Experts of a small language model.
Size: width 256, vocabulary 4096, 54.9M parameters.
Experts: 16 experts in each of 11 layers, 352 SwiGLU neurons an expert.
Training: 647M tokens, 9878 steps.
Below are experts of layer 2 (counted from 0) of a mixture-of-experts language model. Rows are named router (the router's row for the expert), down (a neuron's output weights, with its number) and show model dimensions 0-255. Each number is 128 + 32 x the weight over its row's rms, rounded and kept within 0 to 255. Numbers have three digits each.
After each expert's rows: a language model's description of what the expert responds to. This comes from a sample of Wikipedia text that the model never trained on.

# expert 7
router:101094108113100118107145106137064077145185050112156110151151079129157138109146187141128143140111169098138142129126155174165115116137087133082164087146138094155157090143159118067118115130111148117142151132092152141078174113137150134130105098133130071102166163130185064174131129086101227161102096068074151147113103123113188153123099131141134083093118121143118107168120141103093101104146072135065126157117161095103113152071174126131096101117092082096075094093200141114145092086095106108082152153167112093185145125111115074111161089170188123119065140160178084119136111140093125084085110122107138109122163127057105139119187145196153083141178173116205136163114187091099158175116114090089101115144112167103088126174149185127091106125095130171125163140087126160128158122151131
down1:151136154072178095144032102165145047097162104160121098125100146182112127151104153131117091094053151125136128123136101073171119168163135086125095106137078152140132106071124146153088125104154116141132081051067065141171101131113115102092078117067044073181148150082113112101123123186119185105114137140146152110135133118138098089139118131149176110117108111112135167062134084133128195091189144061128103117204151130104098137134182137112151143160130167141130149129125149134127120119095146129067148125104076089152182135148124115141137069106157103064074117128151132131111167151115179141083111102151144077175178106107118118124145140148131123144117101191084181072101125127154097105151112101148143120106068161109085098155168155162137079131071124080070144168162149139148151107144152
What it handles: Auxiliaries, pronouns and clause connectives in running prose, such as was, is, that, he, also, although, instead.

# expert 8
router:104129155153131133150093124143041119191130080148174147152137083154141133142152183148121143122098141103138145193194172117144152093122117158116129103152064094131084137107157118148141088164106145062099132105093123110102140100136139115138101153172064113100127141169115103158122147119196115126179134129126144214132106190109095134131157105157136149122106075142095096136105149098122149145119064092108059158119165115104229159055073193116095109148113167124126091092171191125135134096139139143107151133111129169136168126136196089120185104142120101160135172053158134112097115114128198098157131158111074159191149139102088116082124129147141086110143138106150194094077122077177185153127116094104137118132105134099116151117161118114102124121057130142157123064092124159111209153163085
down1:115146138131110134103131176136135166147064099129139098183155065178163145165152160142133134117084200118096080093080172186114138096105155110153136142136169134071049150108136113154168155140162150101141087152083149127140105072111146165090143159132025132172120131124133122148117141132180095074130133096115118115118165071105100104164105163173168099122142062169142131119090161108123056145104139127071103164149088169111094159166129105173182075111142111076170111123142096141087126076099074127185130193120128141143160152074124096145173094133130091021148182098163133107164160128140100115135115119098107114146114154080129106104105131151106135161203108182114122118186154164134115169098137171078146112176071142141151075090151132120100143151103147119118180152116148094117068124116134
What it handles: Word-internal or final pieces of names and learned words, such as ic in Doric, is in Boris, or in Predecessor, ious.

# expert 0
router:154152155116117115183146106108137099136128125096116128135118157153156058129164143142121136175125107066084135122150160166122172089174100141148152040132093091153127147113122087089173116100152114059149152154098204095171146164134129146134097118157113123117115108044129110074128096109162208152144090111110150167039147115107116136150108155155143059093096143129136133133155161115113093081164053091110152120159172060127142102119107128107095114118089154118104147173148216112090091163125180181151213130138100120150150126155120068088117078139166118134115138172164138117013174098079120148134150166151150090149166109117121145156175128145144102141103134110124144138123111096170159137065107118107197066106086123113116156155165103092119132085125119144120117127131121194115171132192141
down0:092159162116161163126084210111138150110142163128102132169107173169123088150142106154109141131124122115103100142149168115154159122111090137111147195153140101144081177129132168133178096103142169119110139100085089126160157146108140156163129095114078119110100126081147111131146115132171157145121151121140175104149110141086177192154114207075152107156090119155109099132147103126080126139167173146109169090160131094204085114089120132109140160072127124088150083141112114103150133156092104162114180164107164205147070121123160162113150108120126095075075096117162172089154115094093077118157109083182139160125110166180115183146121132168107213114095168100124129171127201162151125153117154109140082161109109096137091111193132127133163122169067127154078079148137120112088155166249069
What it handles: Short consonant or vowel pieces inside names and words, often foreign names, such as g in Eóghain, y in BeatBuddy, f in Of.

# expert 3
router:119142207097056143175159161118121113131154102088124148136125111153103053142146144154166184118120072121089091157123122141203158080128095156079207145139115069158159116101122131120170096109108094149141205129111103133106179120124130142161102105113157108094113125097127141149054133137139142116166164108136157193109115157117144098120133135164136079107091101155137083125193152080162102142133098138142133201147094138059210133081125119050090141131140121086103106095155122121095106110121142127094190108155095086142097107164098080112141129142191085143134150182165127114060127101079112092097192151166177193112140074075139105120129143119143091127153096102161125129117122161176152140160116136078110085099078162126124135162135123127119102032177114177144128085076106153144157123118121
down0:141153105130131117196109092195112162107143122163160157150134119175165141152154105097178147072142150186118120157162166040135153173137132169146148104150149084138119218177056109182128138097128150066108079127119181119127111085168120153119177069174131112158164104148116139120132114110128123136159139117057132151102134134141135098096130102156124128096102164105099113116109113165116158086169098153105163078185157200097082169159127133122147115152121107164123149192114119141123113148163190063148115151115096170133124177138163154100103108119115201083097128124080111096230167120107103092109092116116123111090116076176136122122135113172114142072150164203133137131158096088110132172138091151126140154146188142142126120125133119061076141129144152117208114110119130155147108083035128
What it handles: Bare space tokens before a number, usually dates after month names or "of", and cells in pipe-delimited tables, as in "May 2004".

# expert 13
router:114145157153109166144170112107118110111120170049096052102161035101151108117104175105120192126077122114150138169170149130165178187169104157133140140148090085168147126142151120094130096095147117136130106129115094066083099106118146074100123134149170135114119145096131121193111099114154192093099101108104125145106102165096146114156135197100117128079189117144122113114178204085129091110208148144126103133159174117079173159112086124134120113143163153149081128106187166090089138089184093122062137107103103106140118111138094098156171150124149082156161169172143102112084136096093121082105183149130090100123139064139099143127165138139120102169198093155150156166088158191110165171111095160121173105109137176122147125106099148089135061125109117163105104056130105180109120173125106
down0:094119119169137163149171158065139125182102180099105134132114118143155127082130243082109148140160145200131093111125094077150107143140106138100200092108128073127142113141101119125134102128121090112149092108129135146110132169135123119123109133156177056137150155096159158180122085122115174169112101124147131131083165160111133084111089102187126150127145108183126071156123170164122142152148147086143183111103127062143074110123180108118067158142136037132176129170136121127100115126127080137156114137121130125132046120130152132138125172142099088137103107112165198174139110115144101162135114103113080154075204151079137103138134102135070169150133124117121213164214067161147138083119120124130182178189156182144048120176113141192144105106102128143137122114121135139166099161121146
What it handles: Word-ending pieces like -er, -ers, -ists, -ians, -ities, -n, as in Federer, minelayer, chambers, isn't.

# expert 4
router:118108188124074127149110097093118087123132138049141161161115141174164097107135121181149150089116121109130135126134114172208132144118145153063186084168107095101140160140163120124130123121150110106140075135110132053131179075132150165113103129103136138087120169096115065197107084112094164120117084104118137198126126128124090172158079128153149095108125127171095111136170121106123110171180072166108095116168105103088103112087084121066093124126136154121090116116108150088113123094142094118093152129133087116156139122119096138128108103198210092144080155127102062109087109123104174123077101095137123113163143132109155126102172177146193084139173117131211135149117084145109137169055142127103126078121048150081107131135172166115095121052128130179109157104049101166125186103126129
down1:115139073101113086090117145129143128134137146087127144104190086129138088167110161066114155138154105152103157114139124163162200165058116166063126139169151063104153103115110149124167124138104125097107112127125150141087097121145113107143118129141077092163138110157198133155050113116195124114104062043154070084152040143121175146108116172132123128102145098102156153134083165170109061182128134064110067115182108129129095083089153153146148100123128145104061106183182082067128124120132115181093131101105177133190102149118150141131097127133137172151113135148132145141111138115144169113146087150159183127180099081117106137053086071110095130110149124123119175053109100158141133143153076148080086119120093170172102141119139151143171113149119129127141109074068131083145147132124169
What it handles: Full stops ending sentences and the capitalized word opening the next one, such as The, He, It, plus decimal points after numbers.

# expert 15
router:130025137195120114146130104113074121147172091107153124133149093151147059092141129174112148183096135146070176136159130183118116115161103136106134111142128079128122074118137190153131096068088064187189126111143143093148140108085123126147142099141092115073155189153130128075165086124129144162152112085091154178091125143099118118183123145147150077073101091112083114169147156120123125172133206134127079133106113128105166201088142125159097134125100183113107066159153137096162137116170108130157120130145074096162156078122077090141162109147141070130111099199124146134052157109108158127140113116138106173176125104092139134104131156147165151090123172087154123156107151089164187130086083126106116109067094158108178154142146164115114141145101165125157130054151054166114118175135128
down1:089109098147087144118173139115092187107123170096056139136118149136083102145153153182095120187133159120109061129159194102125184062131168171132157178103148143085112201181167100123116118185162135112096079123126096145158067094129126119138141146158110137107140102089118108098144112135114109022226163139095112091140119125122202076111098130135177130094100117089169132146146122091153162147113141108076122083100151104122163173180101143105143123137125159101148105099109132156135156140164160213179154088128102083199138123102163100129126126137147142126154149117089100108129162149143055099165138107108135067149181141194103159135148145180091110166135160141116063095126143149143124104130157110105111132098163120146130142219075137102141143124107091090130154090129124150141148163076065
What it handles: Verb endings such as -ed, -ated, -ired, -ued, often after a stem piece, as in retreated, rescued, Required.

# expert 1
router:113086180093163195093111123127094148130173139086165095164127123162119108100164155138148148117127106145120152110124154145151156135151114140095198122170147109140157125151196099113138094134059134127197173100080200108177190088129166123136089088167155087129150199115148107125122118124171177156147082107134167170123156167132176153189105168172167135079136124108145117135188146108117138160126098191135119191075116099095223137109154170122087133146077088085132111133166164138132110095117118145112131148111083116120162102156133113118177126164154084160088221140143126104078144123068131088132146177100092128117120097126131080157116186112136138198179116107123124119100145082134159149040108123085167089134113125128138094135139145128069096143130126142113189138078107139074112087168079
down1:078097134157139191137116092117131091133129096113174114195123135157123108141187146084082104095126136104115094139135171099080090184110083170097160152088150032168159155143091135139171093133145164141141096146147210134198122076064143167117149122097083124167176153167145135155137122108129087149149110093137115137132124158151107165116115124145118062125151110135082157117187137134100143111137138118096110157081205069150118081104104153161119051131155116176146154125107148180139137117124143119105102115119138141206061115155119108134093151099134105162101148175136143102110194146155137107135067121128157077173159142084176109155135075194105184127149135074138090173113161138158158089130123129155168172121102119172201180145090127179095091088126118137156141071089146134170100175134091
What it handles: Function words opening a noun phrase, mostly the, of, a, in, for, with, his, their, as in "trace of" or "sit around the".

# expert 2
router:119053114088072107086130112159060066169168082120168139162148116140129094125125134188167122093131171124056169132126130146130176107148127159091105136159111111210149100117123124139208111096123076099144164108066110109145176148156145151128142143126121122093172102138138096107094119113152143143106068132108132158098107127075150123147139147137189112139115140111156103127173149072144062164172091158082101148141144068050121159106140179091092127153113128073124125126209160121088107116178143150109163140154148085140158117194153151111171118163155039129113140133190080100125078110060157111073181145123098124169146148161103098058117138164154125192162135111157135144095153086146151174069160121090123106128116145090142152181161112130111110134106100191162151097099101127154144145142101
down1:086079134164135174136142114102106145117152120137142155162164078136124221119121122128132129059177142162164137087087163116129120127190122093128124173144141154166162073155135156067133140087071113138096163098182080087127172131102121119189099103131139108128166115111142203142255122127135191119057118131189121130145134081188093081154143155132081140121113090139125139134188136129125099108100143031118184137113119174093157168151126163183132136123161124107187140122076105129075083027151142117081108124133111088092135148113180149159108109141094147130140168107142121112164118104163089088151111165108108110119136115157085156100194104142130076151134127149134092154168145120117089070125114116122113139111127120160141207129119093107086112176126101112106135142125150099099124120171139
What it handles: Frequent nouns and adjectives right after the, a or a possessive, such as season, team, film, year, time, new, second.

# expert 11
router:104088155176107135134121120138095056129132113095144134142140161078113091143096140131118125103106154048055099093158122215199172118177141131116143107127074080144133144061154137084115157091118081116135175126116082086082135120080144123147125177220136092079163108129119120142123102167083118161176091075115154126095125157091148142118144172155202150088129129123131142147155137134119118142185129132120095149103114132093133132068160134149121103205147108140094076117147179161169097116083161179084136171162158103100100163154084096169125079178143100171091128180134122122124098118142174176101153108094139134096169113088095099099147142142138120169146142067117114162141141120082147174124146116122224085112069195125092112122130171092125081071109129156155148061096125111154114158148133
down1:112091140150121092162165064056164103111097135097138056108118124111163151156158168132128112177103095102117122158139153155113136101078148091095135135104048146143071102077127133187179136128189138109118154194147114108140103136134122100105099101153136117128134121162125075155086096167074118049129102119075181126170049072137127148122139211075110120125169142134130143135128109084096164167121127156192158118157076153175125149130087062146136156160082126109147148147140165165146107178191130115120110118140080078109175114185135136143062168160118110149141146150147134068115084159090125081162111176173119138174109115107127120112135157119183116104126113157132083161084115118148154151130118094098192158167129123140107176139133134072103196203143164160156139141096183127105084156082124
What it handles: Mid-word vowel-consonant pieces following an initial consonant, such as -ast, -el, -ight, -orn, as in half-mast, Novelist, Knight.

# expert 9
router:169157151121135138123183155076160085158107116109152144124125116179134038089172193179143155136100152103101127115115154139146176119121099174059185122166141094153156150126112117083147108096077117104157161099091109137131151121106113145124152088175141107100107154157132132201072112142122133116170075127110126158083147145102111143143099195154164128130118137116113124130191145146152117162141073147105116166158113066077134104107087111128102134147100084088131151123180142147115113057148160090062203127150117075149135133146109114175150071153193078174093168191131116110112120099128132130111130141173127131167121142051080097113108167125146056175208115123146145124098177139160153167059137118076163106122108133140142136146153150089113107095149093212148098083041115142094134095129093
down1:154164176128101088125168058146111193168164076141102128091136143129140053158115096127118096101116090092092160137160160186132105085115122143141105165137062075190144085123121063097090165164111201126125144028126108093176155168105164109169118122073085131143115152083116142101185158170091114145121155109096139096072077147109173118194115135118104115137135092092118167146134138158122147080111108102110136120149103132099145147063144134149136144176151135144127115130090164073163133127146111143165105119131070113148150092140170113100187139131156131141137178104032163157133077156133088095154126108116147118064131193184121165082123088106123149143122105137145153109124083126110121141144109114092082117161181117122121122185225092120128158150112085109164098109101157116123166065182106
What it handles: Single capital-letter pieces starting a capitalized word or name, often after the, a or of, as in G(ain), P(acker), R(io).

# expert 5
router:098113176096080197169147123113139128130131126110124086123112069183152119133131156108114130086167111086098118148167080154129126131135081130161184193150089085129143118104247126155120106157145156122103133111106199132162143077100143134123149103139135158129124095122159088180100121114170163163100105142060144146113084179115098111083120142143132088133129137095071109097162177124125077193121086105074149178105091116090157126077152105128109113148123148094139143146145101125087159045123212116148199149138148108161118137126101118198122135138147109127080111212169071129110100105110118167120172096138117125114163164060106104090089110181120113207119134113154119121099102113172120155180113148118162117107188131087167158154096163089109131095113159157132163091110113112134135134202058
down1:075120163105089124055114163126095051130137149169138151092118118140119104111089133097123153087112220092109160118093130152108091177177138156139123153150106163126112056149083175107132111150163070089135105164144181181131078144110108127155163128097065102148155134076160123142209102119140186121112148186087114059163141139112111150149157121112125150143151147123148144138048148114119041127137144081093140092148112074110070142100135135130087117148151100087105157116154112122092155158143158179084122136096139124083140095138098172095079108080131126149151067118139117133146104088214135194078157128130127149102136152107146102129140081156114050109116159136128120169054106160162100113022141103131106135129124092131136162164067144104151166110138124159116149139118125134137206157148113
What it handles: Word-final pieces ending a name or word, such as -ing, -a, -an, -h, -o, as in Pershing, washing, Nonpartisan, Buddhist.